Experts of a small language model: 32 experts in each of 11 layers, a softmax router.
Below are experts of layer 2 (counted from 0) of a mixture-of-experts language model. Rows are named gate (a neuron's input weights, with its number), up (a neuron's input weights, with its number), down (a neuron's output weights, with its number) and show model dimensions 0-191. Each number is 128 + 24 x the weight over its row's rms, rounded and kept within 0 to 255. Numbers have three digits each.
Before each expert's rows: "comes before" lists some tokens at least twice as common just after its tokens as in all text; "gets" lists some tokens that make up at least twice as much of what it gets as of all text. This comes from a sample of Wikipedia text that the model never trained on. Tokens count by the router's weight.

# expert 18
comes before: "0", "9", "1", "8", "2", " |"
gets: "0", "1", "2", "9"
gate0:136125114128111130145153100156130085124135160157159178132119125082078095160119129148110137149125117134108114119128158136132108163140143154137101121150136117145120137109158128146104105177112138118151116146140146157107089144125135097147148077140140131070179120144156087153141108088136143126165143102173121112138147111167120116130132127143144108104111093093119138103075181127108188099129112153138134129072109130121138137158154156102112140125132131105130142142153114159179134085135187139144129167130149100095109089120133135106128139120116166134123168088078136124142141139106082114
up0:105137137111123134123114129138134168121115146124121111148126132105174185139133148111157140153158116121098092110094122157108141180124162129140124121169111112126096121129165148097138153195133164087118137124172090134092172139137155113129146155154166109155121165088194129138131165093134125135117124102154110133150135077160106133166106127138088174146142185126138143132117142127143169142126138126153111130179109163139137129144152130120148110141133140130111161113134132140121165163151115115151173110116148113092161089105115106071133145095122098118137153115145141094127123103118137084
down0:107093077143067075141098127160139119178132135150186104126106145114140120147144112102113161108094117143154115152130120133157126138143135122129125125071131128144134102156118125138094094101098081132113091133069094131142116116163110122134136094142158174096151109149112139107122093159113105134134142157129174138112109136150138108112131123166190136159146097104142141127135153078072112120092142133135150145125122116136108121134127119102134093117145165130148138152124148122127106146112125146113127144112119130137127130125101125186129128165143162189105156137143093121065159154133140100
gate1:161115136121131125124129158134134140130091151148123175114118123103104149109120131138110139132133099134130073144166108125147128143178152166095121160140140162173123174150076129084168136118145179114117108091066118126122122148166094170142111137095101109147141159150106154102161105125146126158151178106162107107130153099101098084159099118169128140119149113106144140111076112116101098136135087126130156095102140102163150142145109144146154137122138097102118134101123128138091084121134145143130136106095108105189116149128090090117117086141110125140147119129118117132151114112130101138
up1:130109153104176118129119166113157154117121143136108110135115126113145150111132159137101129117137120143138122142161111145151100133173116142107116172146135154131121175166108139067123124142168173128105121118067126135148110166159097140140135152090113088123103122137084140128170118091158112140148190117139101131135140070089125109145120130183130125112149111119114124120124146142123108130112105107136124096070105132146207141171097127115119135106136112144121102110124141114103070137130164118118103111109105091158136157097105102113108118138126161139150139171112126128144138108162088163
down1:099169121111099112069156128112106104142174087107118133149144146131121094130094137155144151100085148130161137111137122127108142119074113124118136135136154121103129107102157134146121150145102111160178106122177115155135139153126141114144132114173144140114124103128131068118113159139103117120140072085098125151117129155130167151130109174116122134156098179151135158151175169121120136097117130181119124156140141145128090115087158118145141104164101158133163121125121133106111147143133122144100125148117156190093122118111182139121157127117121127112088106070168124141108116136126136143
gate2:113099134081107110124092129158116135118146137129202151145206126134141126130174117099155145112135086138127086127139094107141142131179134150098116124116155113126141132176140148125125102134151110148135129150144131165151154172139131089114161125095158132151130095157140101136128141097117105138172104110092121140147142136117184130140140173134149100127096160137154113138167124085158085119140126164088107117171127167111145119135109112098147128106107125150128111173087114163160129138123171105142169136114160144144114112141152115084131131152129129180096112125129120125136099137147105155
up2:141150125194130167118162149130124138151120124112092154112108110174132144107108159156099108158082146098119155122121161123115113135087117097135131145129121109155103137091116129140141173101121151107112143118110114066148086120131136179105109124138049104082103166117132166098117103123135127129084147127147138119097117123130075125112129096093130144136131087093112164116089110172094159155111134088151134131098118112162119123128144145166129137147116135123113150092160124103088128147115110146100079108136119112099152148111100141174135113098136111113130144136109125149121147107122158094
down2:136144114093118149183122108071131078086119118119138144139118135132129154079105120101134112127145154111156116152122137161158163146106113096146093153134141129156108152114136132149101068146109115138087144116162081134155131135150155125090189147106137147108138135120134126139103132108095161142126122153109132107072119158110139120102154111135104129105145117129116159115115098095106095130134119184129164128164119151137173151145084088120139133090145113095163138109103094134104137177127138098168095146160123117159113130169136144129149138177097138121113080137128145146091118151133146142

# expert 25
comes before: " a", " to", " in", " as", "ed", " been"
gets: " was", "n", " is", "en", "ly", " it"
gate3:104136141139119086111067108160135071116161093140141145132126092099066107127134095109118062119159097106142099138108107141098122149160097111144130123141124154110166111112134112126151107121124105124126148130123128126095132103170169107161140145156136098139121130097157090075149138153050159111098130103140124114180116122148105122147120146122155122102123124128131106081136143130150117145148122144148125120115110154099126150138074127112159164158094116136136171147091150144151163129144135098085076133121109171169125122118139156134121104146134120168117096109129155133123132111121140127
up3:147115116111098136148127087104111124117078109158120139113110116111145108108128188124115199098073127119130142095133134116122156129104159137107105165146127125136123141113136146143145139157080140150150132137114110133126111104171120123111151141120102148113120132164097119154110105133142141139136117104180170100085102162106161121164129092102098177147169129125129136109110134139113145154152110132118110160155122115175082098158147142105161134118144187115134101111124147122111149092131115126112134136106089090131090159181124086152167117145124123095122180134117089129102115169097125148
down3:127137112138164129155148120123099120152138142132098128144119144137165084134144155162105161133113145098123122098127146119147146157112138122131101132144107059138113086117151138153114123127137160118146112106086103116110174189148130113097157137132076153149113157117144121113153206176106123087128097100092157123104114085131148144135146126109100147084130127115152121157112138124097143094099111156156153139141161151107163085133156084133125099138144142139140131118122143110131128092116149132153123114135107113127148108124166153130095140078089171095153126149091083118128074134127106104
gate4:114164157133157111147129130130159132130117147117150125149112141103109125146167106123158069147163182121100147149125128110137136149152100103081173120116105110131102173153083156133143128152138129121168142118115102126142145143127084132107123128117123147116109118113154119081083095107146110144104130085136104131119107133132163136161134138109106120118166111134139121154146089147157098086099145123108129160094132142187147119111150133150184116145117114169131159105117060094161139157137175113149142132122118127107192098127111095144127160134126157144095125135109071151139144136151095113
up4:147129113137122146137153156157159090142152128118107132120134148111209139135079142121118132123145166116142083107099110159106119115082162129141096152102104105085111073110161134145167136088133113153126142136127095121152069141127183081129132124117109142144112103111132168179129151076109162108156140176121117155121129131141112155113142150122142135158116121135159110086125125112071131148124136176110097119178128135113098142113147123142093127106144129146107110119093130146120099126111096129138101114111109131157115121147112136108129105113139156158164078163154166122160117144116122138
down4:097144176134137155102115136131151109122174140126139108125143101109141111102126095172107123090136148119157123133108127117104166112132140078152109179137126093139106149129120119109162132142067142180141106126122120099149103098144166115169143144117148102151126112152128126141125127112135155155149133121053115126142120112124111113138105122089110142180133082177172135150123159136105134151098102124103115104150143135144113139124130139109103124150137155171086109098118125195141088172181104134133117181108086115130094105112112131126091131105118107121121132137135121107111102180134095120
gate5:146132115127163135150117151101110142102131099101100155137138092113179135153140132136128156127146161074178160089120143108140168151144162139117112151086131128098156053145139135116146124139186114153117090103106119149093116140124098146108131120134129127174099142140111134102124098130117131169130114129125160099111122121108083096159131158154169138127133158132208136121125126119093126162093137116162101125143092123144126147145126125118131115114083094177128142150151107122140160105116156095123139097140110146127138147134106114107107134090153136116114112099120187155159097076129120137
up5:114086115119111139115116126110130120123116112131139114184149129204125153131164146125140107142163151172132171143106105157169107196165083162110119108138126137121133142114087145153148164113126098151137124185141129147128094093196127126097099116155122099129116103111121102129125106127179077140109123137112155113154175130120119120122099151130104143160133116137109146135124109099110128160101122099100161136099104160132120160139154130147121067134129136128150095140131130104102121112113123125120115157130116093181161146088116117106098126153095140120120097177107126119143129096142111098
down5:141126104100151105156064122091138166120124185172128092138134156158112096132144120139127103107119121156145127145151141143160066155153130157128138118100156177119134095155127114106105169149147092178077136144086139133105101117122125140130153103101154097152123088129148139110103172131140147169143148125135156122136142115101124151093123151142167135119134135127120155158141109137111124134132080091144157121150092101084099135120128113102144145150116118129147143130195111105153118145103126127106108139121159110134126111099096183125101171104130140151112180139095100117127114140157127098

# expert 23
comes before: " the", " a", " his", " by", " an", " that"
gets: ")", " as", " by", " with", " for", "\""
gate3:129126122187161108165130115124091135134134155105150135092132112129140136132108125094112111116132100113111133117106140123166113089091140156112119117137153108138132152116084126157156154102130157117178155181123088133114128155071119110103158120114144132129122130123187123105165109123125146160134087132113123137148097139171085184162160133097115134155109124185132180126126124110096067141140152151138113097153116106103114112130103101112148098160136126126093132123131105129147100178118124109122178099120127154153178147099123113128091113146146102148124141113084104123115111081131112147
up3:154118066105122101123136107120103111116115133168110097143153125125131110160154164122160153100155110121106152157128149130088137186143116090141124116128135165096166093114134113096124078139139090144071093098124115113158158098150105151112121152120130146104117129120126112149090134129087143119142133096113134161132120110104171120098079099158137119108139139102149127109146125175138150088130113128150115141111117129138130136118142134125120175128115135113125194148115131088139114102128163128143091134127134111084145104177094126164146195111144140084142121139136167153099143152150140177
down3:118165137113174141137148163122122094099130104148102055099118171141074157171123113145124135117130127115098140074115109132157124127142132109101124167156091121113144110144115141135132120152151095101143126175141134130141103112150161126142120126116146131122159094135154137110145121122124111115068131146149170147116149135187184163134144166109124110145136127129112108114090150140101127119139114159109112129128122125103168135114095166144134098138116132063150115128111100141100156150161147129137159172114132128156058146136169115127078115085124158113114122162157127120146099104142104119
gate4:125148132129084102127082123103117143125137096081126154103116107175140132173104145129084102161109098148102078055122103129097111111126152149139137101142117108097137096091186158096130153142121129098115134153145078159194125146133132152065095156128139163106131163102123106143156130137095131108062139146162152122116138120119095162144119125133130170148156095138091165128092112113126136125143123132131108101150118079087131114101144141094130102133125133138154146149138138156171134132113116134134143129132141151136110150114110103131159091120138147151109129132087138145156140127132130132
up4:158150132120110118080135089115118134095128116124148179128143091122119142157130120179115111139132142121155095116131119131109119133118149095143179071133123131100146092130197140115131151163134140147141122154148136131163175169130146114039090128118168148107105166119110155137162139139109108105079115148136145141131144077098125120134113096111135140139156079138105158124089131120124131108124134117144103124142139112101130131148115157085109133125123132110141168156105152137139184153112130171123129145125083143136160182125112097109143089117128121122114118110105104146139160109156162084
down4:113144141110149110138114108128146142120119182124113176146111146144130123115132105136133092115145157133142133135125145145144153135075129140138119094132133125153118166145094155161124095136144122176144130090153121116116169108145080212128128133126148126071163136125062157113159146155142144181163138178101134157131100085115122148070150151121126065136096109115116123120146159111123127193100177141120108128126120136130150109137166137158140140161127107133110122130159110106092103126163128159110135126100144140129126168144115146151122161112148113132100109119154119091145104102126105136
gate5:094153125102077128120088164137127170104109139077112117141098151102100121172117089085165144108155122122155111163111136117130132123119115115179144138128104118112093158114139082168107135160152151117159136120113130165120085101098106120165144120152107079143147154148127088146107122144128114110147112116131144151118186145117146070089123141135155111100125133142100124140127145157155135110109116173117133092127123101128106134104202175105140098111114146102137127120141117095103132156128131105170090111103104184173121110142124102137136093145124147124111159138140122106130150140119126142
up5:129043116093114112136110162136097073149143112095127121141158124120129096169156097079187129132118130148138136117150111159126144108147081133136136103089139128145107137110113117120117159121077123123125116131102104167145074107116134165129160109137140134078147126150132088111150133152060128138128123176148117127090143160137094129168122119114153119141114127165098141133099117156148120129110130153125119123141108082175166143098145153155150134114144141142108152158153127149110090085142119120120123151170113145109153139119131122163103149115122147105156126143180134117082129111092136124
down5:119123165118111135161090127138133115112150125148149148143080132120166123149102135100160166095171154108099094174169110155123111144108164139126090111126129116099099137088144084134127124174124129149137134082098122147115100082097151129194132085145154103142108115147081137095098087114123098113123150120127165141142140161133109113103130146127138074104122120094155105122093133135174132147110149132118115172104136098076107130108128175120131108147103107119109089124124122122104158166150103115106156150091120115118125099123136107128139111149154167108134131122117111079158159120118161124